{"n_experts": 128, "experts_per_token": 8, "dataset": "wikipedia_en"}
Below are experts of layer 3 (counted from 0) of a mixture-of-experts language model. Rows are named router (the router's row for the expert), gate (a neuron's input weights, with its number), up (a neuron's input weights, with its number), down (a neuron's output weights, with its number) and show model dimensions 0-255. Each number is 128 + 32 x the weight over its row's rms, rounded and kept within 0 to 255. Numbers have three digits each.
Before each expert's rows: a language model's description of what the expert responds to. This comes from a sample of Wikipedia text that the model never trained on.

# expert 21
Word pieces m, p, M, op, ap inside words and names (Heilingendam|m, a|p|ology), plus country words US, States, England, Ireland.
router:069091170075054088101077059087155073140122111110119139137071130147106155136118142116093089139130217086110083142117110122068097094124134090117093133138153159112125175151122101093143069103152152088164140073086150169145185166089161097091160118151159106131126180113140142138086152123131126094171100190152111141101093151128109101139132131182159143151091103156155177074187124163089137139146127064089111155134123159149120138097167076141112134150160093118157149076160139133111119097104108168120110130126127089153154143122072143196102172117186155189064135112148114128135125145114127124052151111146138179144164116131153087105200171137120139121169037124089146150102122115161091114097108111115063070104157123155097116058093078187131097144089072127105088116117119113089122174138135
gate0:181144139122108180148158082143100147144147114149106144173127146114167141091088106083137151150121143069131132071118101096133100133149058183115109169200054124142094155074073070158124142172136137054121178171124141139155134083123154054171129144167120162164209087157099154149164126186100150099139160145140118126132151135153105118120153106127115151160182069122143141129130173111146090158159108122129212189058131184074151121123138141148096074088161147126107099060094097108130130140113127118133128140110138204136100130188130112120140156130074146103087089182085143146150145111120144136128085093105141143125141145128163125104097044111108120131052142125159122129155125087153132147132043071184128064173058130164163103116102139167124174122124107190134115091137140126123150128118129
up0:137116129082093084174073142087081161128173111096147164099105153154140159185158164105107073156181096093122075143178182161096130174106168090137177080092200088202154092122108170112177115157171167135151122125102089112160146114155115112136138071161134108126145128158120183102137178154139192128161106099134107091181098085080105139143124156129124098154105132109156152126181071109138114114106036075122068103180097103148113113144145157119139157155164141146116112111137136119152144123184147111153130179190115141084119130119128147180168130112114103155167147113119136076134054150124117077129157180152113145163091104207086132143120178151086084102133133110166151123164066169102080148115122113077094083145206140101127109163143175178127125106147134141182134099160135167165087151141137
down0:137116081150146121138143157118145133126081168143139150163145162135161198115151128130075120116096148134138125115139185144142115082149122144068146102109092141129130107128131134146122143130142115139151135101060139109166127152132166188081171112105069194071143076153088137151113155144176124123122138059161170185164096089096124183112107172134089128169156064106169133161104155164171115104161070115144083148155125124135120140117135137135167098141139188104112122130182178162087167169130140101131187130109168171152086171079123104078099117150118066117118167094130123207103153179107118109129096093132153180115171193152126082192103138131192152103100181160129111124142130166154047096172169179095113132139100113110117062151201136052066169083111107139151148114186120137170098094152114

# expert 61
Word-initial single capitals, especially B, starting names and titles in music and band articles, plus words like playing, all, based.
router:082068186091074083054067075067192106138115116094121189165122136156068159174088097090109106102153139130126122139101109128070160068135118119122090094076141155091090138081143088110111119129110129195158115111095188133152186123085120111140125117167170128169132129149151130083099173133106134144165093142130075156102143167124166080124106092176124077186129129146128137099167137137133092083111120142159185155104168169118137110184165086175150095137158103140150168092141089137141103109106118129134167142072160119162131124102112156166111159104182143163086145072181169129124129169105131065067120138154152180129169133101173089122173150164113101119182105082070143157155130087128097134130094153156141136117139133175146121108100079182104145199101094111144156174177068137127106164129115
gate1:158174149169060119138181196072153160083163157125095159123138140141106111137124145174133133088139137178113132123169139159127178121098132207076124142147130168166159124077140099115149129104128151186112080202087166148135160121154139137169150112103064094189137070146159126123109150115152139141073146112115133094084125118125109131176118070185166163142161102121138090178126164044119066132169128167150141147170108121115144112118193196107115116122167100145148150151144089126150139167116091120136142113100115074131173137162132097115152116091109118163158078091093148074159125144138174131135172087157128129222190115095110107189128071127172179137145156067135147154161116142147161126142124192163091093146113123094074070168078138112111101152140114096101144144116075182163116117133062
up1:149120182107141151162159096170111170177112084093104067124099127133149148108150175122117118122102181100112182118150129110079102107139117149092075082104111107097143118163098124137136114145127077158147100144164147131205185141154182144121157153142153099065112114162143043162084138118182140127164113113112059143099120177162072135115205149106133149161140097113163118115125100125151089128098166076141108092107149143169153093119138200110103181131079169135156121144090074138143110115150086128165118159097144112126117157112102155132133154076110165150071114121111154144155140104131255080127098170118148079127131091172070125104147143110100137136126178120185136148193185115146069131168137092142078116110129202154137134164151116084119143143160100092164130158075113043081127156131103
down1:097171127170055129112087136077138194100151112132130198146122103127103096087161150174129124121116109142135135095127134103112144148148092146097133172105135132181089124068167125068131156143129152150055169146096125119183096133152093180103175100100122157213096146105094050113153144127141118100107134104095157191107138160159091123111156185128102090127138160119128104153195114092075153134195096055066134168141137132149149102166149149117148125123148132158167085131146121138156177054097090130130143143144145078113168251124151145115117096130127138204126107128105143087160157135164166118079122110078096147155154109105082126065087125142139142154143133156135132136060110105119114214157089116159158166106124183123163124125105178174113123143116174126143060168129089113121100101149140

# expert 57
Hyphens opening bulleted list lines after a line break (species, places, people lists) and inside compounds like B-70, 1924-present.
router:046109158102076133093074068079203132185124090081134146149108158124102159118092171091117169124144178110103130209125150119033123105127136155156138094123167113088089156085146093156147109133089064134136139117129140112134178141082131128127098116133200122110151091136172174122075128107062130154142080149116064105060128141119152113139084101149142096178103134121154172051152136172162127108095137095127149176128112177170109107160099160138117169132152103113097100135170120140078112103122088143116152161168137042116133152085108138125114160126127135125081088099166129072157142128129178108144119145106133158140121161109152098100153141149135092118130075098097128123066100084118090114153140080104038189151137164142140083094062115162123161163112117142153089152173101108153099176163171
gate0:176224116130135097138118142133096157143138178111182142137101089147141136129140193107177086119140107111142152137128151066127142108101154148113091112131100140121151120077080091167085051059088162103167153156089096064155137123124089109158065154105153161124145098154124152110132104097138110141146133135135118146135144151105097106136109094097142100081142152139149177093154149073117113105092110111181075094149090140177157103127070185111153121143098159141045121156114061190069098167127038142133106150159188163138159066115172155136148183123178173145169090142154105087126112144129141084099070127066092090103089182158106126109172141128137123175187128103112152161124117139081138185124174121151145132113153165062129136159155102111141161092140182110166148139148155097172129111112062
up0:122169159157152157111102175131160157095131119129157193130156080123120158093150175145143084101092123138139132143104104100161123152094142164100095127124124125132091146071126094184149166110105131184123169133085147147148166136066104120143044131154109144133154150190149128178097085063120133149134065143174062154129171146154150071149170085108140087105143089097171210121132127120173148125056149062162095104162131167218155111114101159121152127104115156132082121184117123162108125113194075180168106121108171084178123127110138142156153170116169178119104117126168144145122110079123158135141082123106162167140133136107112114091131175141095138170166146136083079099167091202056129126154147141124149129107084103113138105158155129139146137103156093207184096104133095191096089177150101
down0:158123096143104090152166079103188096074113117099128158125109183171099121095176083090152158148092107152108137136114136069133150137189146125110151143174134075127105103189116084104085140154137151175131141175148135101088153111117132203148136094152096109093112121177143204127110154115116089141122131106124130089091085093094094085112178082138100116151101160169135113134180119118104115126152127134105107123120100116109199147182106160118086066039161138138052097088149180147144068124109087138136079113124131097079164154088064083101108197134147139178099121108050160072175092109090159134145104110092132177171130176162065144144124139141095123162128162098170156171117081130117179157120126121101126082129139160062137121175141141161167149129107120109141060130183128106094147102119087

# expert 15
Pipe characters between cells in wiki tables, mostly after numbers, percentages or names; also semicolons and equals signs in data rows.
router:126105193120054113078086040103180146113144064129165161052157176190148098107128107135085124094127156155113112119124117100109131059066116158132118085125149137124091123139200137127145103088133159132176106134122139134130152147114122080074132091130195130147133116122160124112116153115059131179156124093139050152146150162144095066136137139150135147205133074131119173105132068137127150101131103096180107138094139156142087070137187095166116141132178075122154132083137167110103094122116106109170112094132114132102074141078105158142154136180165153159091093091101147115127109093090173134049128096161133131155146140153180091124155122141113136169163107052081126136101148088170112110115130078124132088096130116171099137072130080174129117142105103124074131126096149105104052186094166
gate0:140108128127048196196114131129153128136164122112130124072150162119115146114114138154182121197175154074077102168218140147152179093157122124161143131156191152135169137182154133168113120115127123101162066126132118180120127097165125089089157114136183154116167128134128148077129031085121150192169132158090060144152127114091157165121094108119083062096119079168137114134150152115143151144173093111122147175096093116144085138161148124079141083076080105137175127070112185135092073112122126079176096149140092111148072066112163137106113217140138103131159112090081132133106107134135123144115119111120110201089113154126142102125130131067146078131146117119159091117182160106155116137132117158094076133132137110148102113124146117126129163136107098121117175130135184105114187071060167
up0:137194168115145125088106154090061130174108144128152142156190103111096139150142138132062180066116130118153148061120098097083095194145181132079140127098126110143106137132058109095114122135147121170092187149127127118119118178100134149126075158134096116138131138098121146143110140145104146076144151104125161112131088107105134168190161109101133143174115145098078159099151087192126109126139173113117129109175145122115159091064070143166111186118110177115123161172172080129110136187115128209095152140116193153113149173150141121170086066111139154143111139198172117143149134120102151099151160215121124055172115098102088165101158152176048149156088103124116159129108108122138116106142078091163147147128168138123171105137120175153134060081157141064143095150157088124190105129177126
down0:112105151091097116085089140092177195115101133117097089147099148152141165137103076146094115102104107089171094135140077102112136150101127168100067170127166129069076113066090106242122159130178157181135097126122168169134153104136095115167180110159142071088107145168146179127085173101168136119160119170129159132116076079155138171156141144126156086080126091129157146171085153096088142176097113117133120091105150139136143131143111090160078173117120095126165107058071160110145120132163167136127126129079169142117115133125135138145052132088144110100102139065128121121107126117139181162069121089115112176076167183117158099113154185176127089133141162184151164083072117102077062138092135195134107110145135120100123112098115134123137120141181142188106179089179132147126114142170092

# expert 17
Opening parentheses after a name giving its former or native name or a conversion, and first pieces of words after articles.
router:083094181120085097077088081071188131118102075127183184094105144134098112168101138149123136136169110126099090220107123143086071108139130161135099090091154119144099127077140103099100116119197171176149054112112149137140137100076092108108102111113144147151164136129204165118110125143093141078126072128130101175109089119140071102148123104198142116169101136193109132075135096104106159144117110060115117159142096141114113129127194072123106102146169174119188166105140171166091091107131137129107130160072156113177119168149071146178138192156210138111079113113157129115106115149092116129071092140148144161098149143082203119095142128123099107116133105118096111140109182114143128139161142080128102104124171184159121169130091096197139131169133094153110148155180110099142104159137161
gate0:156130116099131134085167061099111115116112159132134120076134120085076094163176103164131141121132157118122145171149124099110151173104114162088144109118199065107139126080136172123114122145166094101077088098137141120139071110093130094127142079114143079144103148070211166168141139150138145173106114112150127186126186144128115157120179128136090120075175113159113102137143085151163120097083117141121119177100098098159130163148137119066067119139113137142133101180153119164188158153138154083094168053146134107180183076162139104142137208068194120163095163132144193089169124119131132120096183111135141083148155132055188168118118114125106106118142148107138101084177104158152149147160189114124122137059125183077108077117142128093124162130070154145172106120142148085125061064144110
up0:143180096124141136102132108092130161138090119096144144093153138117059059153131149153143159144122080165129171188132128104124147149087103141090151132144180082149159087078133161094106177113145113135108115110070141117137125117130154095126117051112108092138070120139161177137171173112152104190063163142147135154125153099155112161173149151150064134090141161147105131127132090154161082090086128165139129100149102091148129094168161122122121152155074177123134123164131099183134126138131131093144118129155118146182149056154153082106106206132177082185118157127163152075109137119096169116108122123144117120123131180054195141146133114147099133130159139082118130131177143148131104149143152086165138206084182153064136100147089120116115142154079159085189119171143176036108068072214159
down0:150181110193153153116178049040132137129060084138041146105108086111081131161091124183082141129148124135061189129140156174166134134159108164051129111150108081127083128093153088175102107168139100177131142136186113088180123095158144125158133139121098123151134103139126115086150117123161120128146149187108117112058167126144126154166119121127129118139140091125126141084139106122090140139123190107107090135127143165052034182122130125140154141176123144172159178101178102133090116098077120118137138124082117111103155150089149160153139177173175092114155104157087096141081123102112144178097122116172100167182192146090147124119149140151092172136107061135159104111119164165123173109154117102108205118107158135120136199141104118133133120166125099069124157173136081109185136119133112

# expert 24
Word pieces with st/est/art/ant like Maj-est-y, Cr-est, St., plus common first names John, Paul, George inside words or names.
router:094038187091079096131063061052181112132136100148145195152093144125121131129141142097120093143125165107089096192105157190083132111137105164143123082110114170066094119100124122104160147154097132171125130140094199129152114112097094071123110077161154121148111084101181151092163092107064129082144103152156091150103165128144129117120141105123134119136098117176154170074171083133121127148134127053092153132158153129102114121155180079138139156135169146067154150083184126155121100128115170138091104088108116113118101078097092140108142125098156136128104112156150127104111171174058121168093150112168169123151165166099130144121144159194127161114138090094078126137122109114186087174120074074130178128117125196150108137053111067149138176116090058152120140104151149139142114143090165
gate0:111143159143141189149149109180145139121071165184139119092135112153152097141163109122171101129098130119130054109078176112079158142155108143144125081165079124133154124206154107142106192136132162151175138121090188093085140148168125154125143104118164049178194131120111110119119120090160062094167117149093163114122183164101088128141153132130149114096155157117131124090173155148132120122084118070182181152115147166177112132152123168121085145123122158116129171109104134112127152237144080172116115117179157150107164123100124079153162128109165163125131130225131117162135124170150114079203112114135162123101104116120109124106147129152096139146074137142135187131082103195143098102098108100163152055141185105169081121139152095169178095163151076165187181129103144133101145101155085
up0:129101114177127182180202112145122094144101180167074078130080130104132057100154091108167139142121165129133090132139142146086179181181120119115180095141189178131141149178094155142094196115109162166143120112122183188113135139127120069119165077105138145129132121132073137130152140087187127100154094161134061159111202124105115137155127200088161157029096117110110113121182145123134157143081096079182128083115157094112129116139122152158135128140102105076104159099135123128157126230112108144145090147143150128133138094081108087097104099097155113159112092173117106137126091121116128112164087136162149079081109103139099147168149154109118097150140132133102149163131110158129125099100109075127184111120127085173161167150115106198166145157111032126119140128085202121119145128188135
down0:136140137165127133113111145120149105111151159158110141110145089096145118167150147045136067184114107147134200114121076093161080158149108125155126132135184136114154151121187140170196114087147142176120081102191148119159146116110106079106104135119105123149131135151122127149072123147145171111202134180148103126119148121154165132176134141139066170153172176138109072074131147131165083077165210167084076164147126107144134130116102145121185081120073118133184126139129141120102190141081146160064081173085098130110087148151104083109080137145081103131131125134136130096134088102045137104102188074178128110127139195121101101082144100109097080120139105132195090128179082111191130117120154113037139137118144068100133162116185146140147119101144146147083145172152111120088115174136135

# expert 38
Line breaks ending paragraphs and table rows, and the ==, ===, ==== signs around section headings.
router:127112138070098114073081048101194108103116106133152121118119103165122160099129149125149122090134116095110116183091101155107085118173173138111147080129175167098063160098157103077136058132148112122121156160167189145142153154051097069095113132165130160120137108081165124069120147104115118145239093123120116193145124114109125088141140111123210093155087127167080168117162130067140128143171094106109140158170167135107140069123148064161138157151170101141167097077153130114117080140147150139136157127149112110114080179098160141153149178133119136130110130065169123151116135173141138116126136138152168117137162148076188044088151119166123131139155090127130098177121178163122037136113071110108121115132146130131115075129118159157117121152069077152149121167158098181164103150118157
gate1:150118098176145125154119104123072146154107119171099112082116122161164091142104109173196096135148098165140080120090187065162118160135107178086112149095132067135087142112120121112151116112138179241112196083112131180112138114113147237129109114113140095142086176116109133089136152111175149103121128151107123143080145093124078119189119111067127152123149104118138138117164138175101166120093116119145192118165174120088098182127159148129178118119147137124111125136094105147134136108209129130156152190109127087170189139146072066114156072111121135144161124052114138129110089105152136130107118155113128040190151093141145087124178138101128162116160054178154112134101133112125093113113130134176129159144096095104193131161153164179085109137120113113084132095129093128140210140101127
up1:141108194159082100112128169065153116148095121058151146215090111132118162169120143127148156211152102148066175148193105137214124099158159124106150088120122132141179118115104159127136131157152125090167116128095182065129098120149120092149112163072127117096212071118170164163084109168104107157110111150163173139159099193166171120078089168210182121118151157171200119133117162142113101128128133106099134179134108111107179126111181095128130164126099145146082153124183163130108086106122126085142087178115114151165143096097156192096131159118117107098094125142139133118148152099133112149119103066128122211157106134057148124132097162118125113137108163098127086124153120148131156149140110110088133063160144128133130128117137137152167194151109112113167197119163141120167054132136132
down1:074094114116154192148088171155072184146108095108162138143178089177128102149145139167086124082152121136156096127180159103091120147123097134129132134077082131201141099163148134109145186147071214114150133091101168102103185097113095103161102149070119144131077118158115094154107138155146109176140151180124151124098140100108113167099078073124150047092082152111127101131178090154088075136103096222129111113109088160101067097121073219148131068143129137183103102060146157109117142141114096125163130167116114159146085137126119122111109122131131144131137099168162105137066106104115121095084114078149108094192130145114110139156106087165128090158131116121145164115137101112108125195093171113125126169149148081117172132168085053099153156131144157120080080081135156098148098161143125

# expert 29
Middle pieces of words like Col-on-el and Cerem-on-ial, New in place names, and tokens in sports and election tables.
router:074068170079055082061062098084195110089130096087196153094053136126085122147136165130091080088135170142037122110094109104073108070125141126091137099096145120116099152129120101101105102089100172187144155055122178126153171115099099154141115084098166160115095132126152161111147147144050114125158087162122101165085120150139121092123100086139142082155096105162117169087109158104138109156182159090169140108148136180112125077167203096111134144118152139118139121111157128150091085084145154158098139118094152078150113119094107143162168153107151105172074147094167101167115118164121145112076155109123162129153161142132145108121142187153109111114136106110060146147127154076136127151108139101134137114102188136155142103096131103175075096175067074105130126123155150147136121192100167
gate0:189133070131178182091219172127076134153141144156152172110171156123117098146151151104096123163140176107078115102153106155130118122084124206107109107150148156143150097193140142165134142102088177046119179135112153128083116151127100118115163141039088129123090138137131121140131107167140075140170072079136086117137129105140120099103109089111130084139052119148159171138111131116149109063063148116128111127124147154143167169081080109152066123142141168147134101220128091063149090118143123107115171064136086152142113123126092126094129058134138119147127127127152093102136134173125068130105142112157141144170127163095157121096173117137114080108105128129128224192146161128120113137156139105149103125183176113096148163104124095137073179163118154155104167178128101078179195105134128
up0:123146091083140136084086168135122136049107128111068107104125078178118083127117083150111107104150118140113140122118132125099107142199123108139098111108154172083136171088130112118097149098174145161072054129127089087121124088158138111138144181154159112167169130163094093147109169075189096152092151135142122084195177116188105076138135137109170161181163065129084089157223134128063114137152087133143183114081100175119142146137132133154174140111113136142124114106094084154171100128167138094157047162106073126089192141169134143100072110126122094139123092168058085163132164130162156111141089142116112177101183129089172135149149145135168178120136078164098084112165155100160076108131132152102089104061129167110107074122121090107133117160141182092151151136081140154125123116124123
down0:137094159173165126086162090125115116205150111124095102105125109122154144212141134129148193116051096156173177146132148127147108136118145135089092169105038091165065147175138136120082116126134117111127153154104122113123081078109086153121150148113102103119154133099147149176151115111136121118134161112128083145130101092149162119080120162135074119180212107172133131155108107110127074120117097101085075069157116048129182161167151160101143139195131085079129129101157156111088128211152111158097145135113185094119206067153127112080150116115143099117110122086197098099128143133078100140166115151091133110117146173061138144113134133105187091108086098120164134124121124166105151137177065073158150131152104168110147127140085158182142135147160142104134106134126077074108094148197095

# expert 2
Opening word pieces like b, B, c, pr, ar after articles, as in b-anner, b-undled, plus New in New York.
router:080071164066060089069079074094178121120125107138184158143097155137093165145088167114103100110157169155143129158113086135070159050140149084150143116129126112100099160115134101131127086092082141181166103084134164149157155136090133148139104126158143136125122147144128139130072191070086136132135095181111087185160115150171137073116098079135138085150086165137116156050160142139122108152132104099135194145145136193105140155180159080174116122164136146151145152061113131152083103096149139111129086145048131101141080155139101163163142150155151175172103098095191118141119154109110144120078086110137129163167165161092141084081159150138124091144170088084094132173076147122187101143130122129169132097131159120179077120089068086165086141157096080107134142132176114135160111153119159
gate0:087190121133100141092143169131157145170118150109117120073187156133174142159081126142172090095118183078109128129112118117134113136118112155144138102131109075120168094165075157133154079073129173131156161135069104194179148124138175171124139106110133094129100124134089126090151127103133154152141096143094146090079109124079113178103112119104126139133106229125059183127133121104107146096090101142120130067108162151118121170130156169114140122018155125176085118112070135118116196140100108081166133151057112127115145134156091110181123119103124113094113047122140159118090152103159080178145162148116049167107118110110081088064105096111127161101162165159109119187121147118121071134148168139147201166158124144168119107143162127156125126089115091132146131124189183171106138166161060
up0:101105082130145094168195174146145110133097162128193087121166156137125119194113077129107124131094165108132156121108084090077161088130095103108208174091150159112129131153113135123090093119114114194131136141079165163138143090204111146130174102189124117096152183153131151160146096111144154170100106108067095161127151100158137128156159160104126169145139193102053119154155152129098115124087081131115100166140153121176125174171157156083119181115119181129121129151100173115141169122131121085112134169093181111118164138181095116168167093172084140158108052156138155108076155085133102158163106108092070134117108134137114168070097115126174167095158146193140146173151131128122091158159194146159141145170192131091099136112099173092086118089156077089143109081132177125103163100072109
down0:163146123074167102139112161146139105141128083163131178116122125170133102102067139167119159080076168119110130113144089066088087107077166127161140147072089129055178085165171170106178105109078134134125108095175122109176095086096169098119154133171161136104133106049112109165084174122124148092112103188156139052128120119063101179116175164092168120114104076118105127134151081117156163089134163146121148124157097064142091130116128134153165128143124121152207140095134056104080091117093134119092169121146126063184166083158113130103071147199186134140141176149131195119160095156130097150114202144136147101138155116098104102081159127153095096127145116179165131147150119203165106103140114118128110050119091134158137117134161149095103157139132108145117165153149142135085134117129173

# expert 35
The, he, his, her, its and possessive 's or bare apostrophe after names, as in St Francis' or EA Sports'.
router:112069139096053082079066063079207139138090086099108188123097150132098089136084129144098111091086121072135077155150129154119150152168147135039134090080135158081076119128089072108144114132112159130133137090158179132133141148095098106098136130163118173139145085096162178111101132096094160156149123100125079159162122156160119081132185147133156145225171160093145164103126147114145140158090095058077168169124125145169123114128140076098146117172155100091141153117183165122105138148143150137124176164133113059151120197119134107194149130151106150145061125110134099158149104130110145141115113099176167176173113170139141154141156172134133049170152151086105109081120131106101084098130132163078106110101157102161122111138131066174168138164134132135090115152165160171119113150105137
gate1:135157192130143083137168143150053150185135133099146208129125153076165198098139093135107099169155116145127097178157133085160114103123108077068118068133163153114075125175114115125110088187095142056131134090086149175103086121133131145096172109116115173110109109060164139076170074070184168111137164083115199160145142135127112135173113166047098124132121096125095085126122090052155108104111121140079123104124099129130080158114147116133208172146098076151149134109119111122117127097124106122146134131151098120123104188103195107137126156099130097151126202067115143056127107141125135127154137115136141154170122155101179095119096176117179108127107158100124123134127108082161165126104130186136143141083197089084109148138124118077097165107097116104131170134116154113061142153124085
up1:092104148146171076137132134141068083169133160134087143067188157107103118075154104131099079083179124082123116165125130143072081119115111100099134088091152071131145190148125076126089175103164159140152176092141112120108117108212139138091151156126169123161088117100086096107062166122075128125147102101132081116128144119085123143170118143088176095194094170153118153163129117100134089189116179118115157104101146159106108102169199130099193131131142143148146126106107046124066108172115098136125104070169161202167137110112053197103165163167152130150137148161125085151178134171153105108105164132130146119108143133148143096097125094166160109173148180159129146085101154129133149175160144168136194100189145139133128141093119144123098111069106121152078136134102165188118168131154142
down1:164096143126087128158145106170127091177138153113156152151166142168144097183112071112107090128157125116164184154110124102060062138141136167145089144128144146151091188145082124118186148122163084132109175140150132157139110110114080184102156104117152131142157136136128106063102111111148108113095096170154116190156092124196149135085139120166166085101181145093142173131126151091134116132095155179123124123164133090065130134120165153146142102176112135159202161136100128076103133063120113138164133140132152163137094155081178103089154084135166144159151087125100128132122105150152147127191160131055052135090124147100131060157148166113159111110104043149137114075166117142175117077027118121116104152057161177131142125098108132204168063182158115156087114152138078119127118114145147

# expert 32
Hyphens and en dashes in ranges, list items and compounds (11th–13th, al-Sharqiya), plus accented vowels é, á, ö in French and Slavic words.
router:077095162133037078067090041094167079117117127103112163146069162136135145117046137125085147097156173113073154200097125119066137085145118139155097087086106137102071132093148123097110133097121106191149141136153131173146112147115096100101136088118148142144167119131175159157095148120085116129211113127114096126111127137118158078101123146150133116180091156183141151071113120119101139152101103088096144170105130183067141113145188141139198153117166159054127171106147167155097130137126108144123140165088131113132063151098124148158190129156130086062114107115103114099130118127145085109137121091132164142178118159080126107073191113157104085179088095059089128125083124145146078122085113113116115118137178137134103136064111109191138108172122087124102108160126106149113138176098155
gate0:166129089097138130130121142082096070100148140150073141062128101129135136158081194132131152137179133125110153106163105123142146193073155115133097097151160156131112097116103047159114107106145115104095129153152112118143083143168127090111087223097185079163110109154110194099171098141116123117112193214143157152141132151092067093147064161070132091178136092107123157126154168127111153166162143134142091088165099137097093136108191103171148117159117067105151134111125114127161183133141053149107173152098107174096108145149105133139099105086171088096136124129155092160160103202136102121152128106111083121165199106115133101103111182069138150195069103141160171078130132118082114101064144154084110140084143147112142126116036140112136081085101144142113119118152144111126148139135151
up0:137076066130170158157157142091148085048110110079092105101106154115151145134103135108198102136155172082078101099159108091092186095126082065148179112141102100149163133102115173116126106090098090096074097132135147130161132107146148157103146167103178059190174100173069224104148095176107163144110121146120185156124135140138082106098102146095161173154119116110137091111143081124111138152145138160145117104129167088147109142075178135212161132049101104113188115135114170125133149146148080126073125118075124186094161161154113152125110096122154106097123083144093118145153117177176080150132147138142087131152169128112086082136136155116133137180104175121110107051153125146107140101061097193095170123124090170134144116155092162135158104078093116104116096115134159085111133117146094
down0:168082130104087141155180120124159131054142151141099130122092136124114094100082220083106110140117090174166150123102157092115170138140099131096075115198114138185131163113137111112105170106174101094105130130121160164115101136122093123167155128178135148121159045155087127133180105086164103154102099115150144126127157155132121136085096127142193101105037155105120126129158146149098098112131088185120093094165138142120159152135141108107132104092164121148127044125078117181104089105034103129174158135111171172162149152198134147116136126179135092169100191151107130162157114116148125157117110163157096164187092110126139148111119099133120138076131083116103145108170085180112133136158100131136101075134148040154075153174163164174121112137115150126199047101095114090145169142122071

# expert 0
Mostly line breaks in lists, tables and before headings; also hyphenated compound starts like self-, co-, sub-, pre-, first, second.
router:119091174098099093085083046100185115135095112170133163125131112168151129164144123127115111109131145109120138151086117106083100122161168157093165098133168157091076168089139081099150084121141082084121132126117194113157109121077098089104080107183149098140146113096173130107110122082125121164196064180105077178135141113138105093164119125108167103169074132130114149055157175093162111144169134121141189140186160147124140088153137084152105125135169105141178098088117178111103104094162149124100140105158107123174065190128124121130156179137145096177132128094132137165141164177150096103127149147159158152151174124129224078080148069144133114110135107094104108158111187098143117163099059108061105101090153141112140069106107153157137120175083081161102153138129088194129095133091164
gate1:134091152131121103106158135135171120134091076104095117128119204119146153113114095118095122126106090128115189132072109092085166098096118160117152105111136201097111118114103133154094098105099092086094177160173183114121125096163142168100072181144142077175173147153121099123098109123178138101140126126142113152141133108188102158131120144150141073167097110056148106062138172148179110131092180110160176068179109151140102107164101092134069145093179111150110126063106127101118118082071132138078101144139076084163095098143130171142117133181088171166149091073130162065105120145101136074118174106089123196144123080148140113142168092133113121127104185067082117113097128091092132156088192150090145138156109128053101117236110113123146138120136129136049130150132154098094140133143121
up1:152075158180158130098173156131105083129125116087072138074093147125144155139150118152121190089122093103136188085059127104073167155102191166118169127153146135168117112087106119166116070152112121075040157112102168126138102109179149155107104160158121093146159167115148136102065058133210112150073153127125144119145150109133045170176190131125133108150157090050114087108081107100164145154082181139136160122173122128105108109172167107147115140115110067090111132163079123150164107115079127161126100107136106123137141049110103124105135139118118206143136077078141169106073108117102159117092190108113121156158129067152145139117195142092104146125130174130147123118114113152112188146115131138137161125160156144045112138195133124118145142138176162170116145108126179103169116138134137
down1:183130126173166104076152076118120149114088171116128112124128128114139147119127113133132133097131144075068128118097132112209154140142179117114168149163119130149163206104120080184142096212165126130113166180116152121142098123171174165092063160075177151060141039112128126170105120128117093121110135091126092121107138035118168136107116110116198086155154088132101111151103086087080112177118143139127161143123175056080117125125114169120153144075108113149104127124105102114132114126160202150089102089172119100102103086138139152118120121095173128144149143116119166121160137071101137130109203136099212126133135139137151113148116096122160177129143149126130154143160077125097124123103141198123123076169079209117148097147081101080125167127120130176092070115208094162175134117127125

# expert 5
Pipe characters between cells in wiki tables, plus line breaks, semicolons and dashes separating items in lists and number rows.
router:118056163063055126044078060083168174121137108147191159094142122194122100126149143136145117113140143143064087153058153121071148079147095117175093123127122149102112156112164127092131123083140116141185090115164138138143109169075122134131105100181156152136111110158146134105164149112081128154165101078139053136182108165144129064115121090144177169141102080109138156155125095131208132107135116114135151158160127164107078094131173116133171140119170074108160108067153182104115080140128116130124124149175134156120054111104132151169164131137104166094085117103114133099143134147115124111099148128181118179130144184113151130142105116162136151139100142058087113125126172068163086074132113073099097074117151126188115139087121079198142138102128104117070117111174164132079126147102130
gate0:079138139190232150137168123170094121159123100115155086156088068104129094122110108145148188113188118132148151113099159172089134151172134114153096152153112150169134191063160132122168138101097129136103132109088143121102163127107148143194136108155158147139115158131123088083116113105190139167119100126137150129078163145137088112110158184108117041088131184110123153105160159124148155073131133098154070121150167181121119073158114153100137117130130117149133178192123123146148132134145154158148191148086153082116131159165122125102146147102149070133087166105103101084123089119133168108191148123097133147135134153098104132108073119115129148147114194167198124110126145107126110164095136201215119160172148160170118123107119197189081153152126089226204132160123131083135127106143090
up0:149112106073077120088159134079163130092158145160143213194170126108104110144110135182110133118092162123178127145145155072135150104150101104137119136151136103124167059122132144106160140138136138132177142110160102094156113165130075105080109135113153168134133084123170163153168113161080097161090189099091094147194159147092174105150158098189129178181173122152069108170101089096175124156200117139187090170159099096124143133056167096096116154131113136138121102094102116148087126084083178145120120095133070158151094072103091110143079145117115168090137103065146077147170123122118100176089158145161135164166135109104070154096085114123094158125115117102081101128152142096103082128188139118104078090173103136093146151078106131106167128127099192034080137131139154129131145116115094
down0:158107171094115161151150113094094097127110095139137073034155168163092116114128163189093122129136141173119096107140074179064092144096107152173151196125138112135084111103053102088087145092140136072084168049147143133147134166036107068142135114121138140105116159130038098098101133131095140098156131158112116100123084127102147116107181088077164153113130180108216157081144150151100167118172143162124126088120092156085118088136138084085118112147095137080091083085201098125120146138170160082104158087109096080115143130081147103164169111175141100109126131121112121104121093153087154078150114170115089112128132090128130099162095176195073140128105149181093122184140141117108112072133129129123163111139131124164150097109139174145106152128086100100169139132149123144156126151111063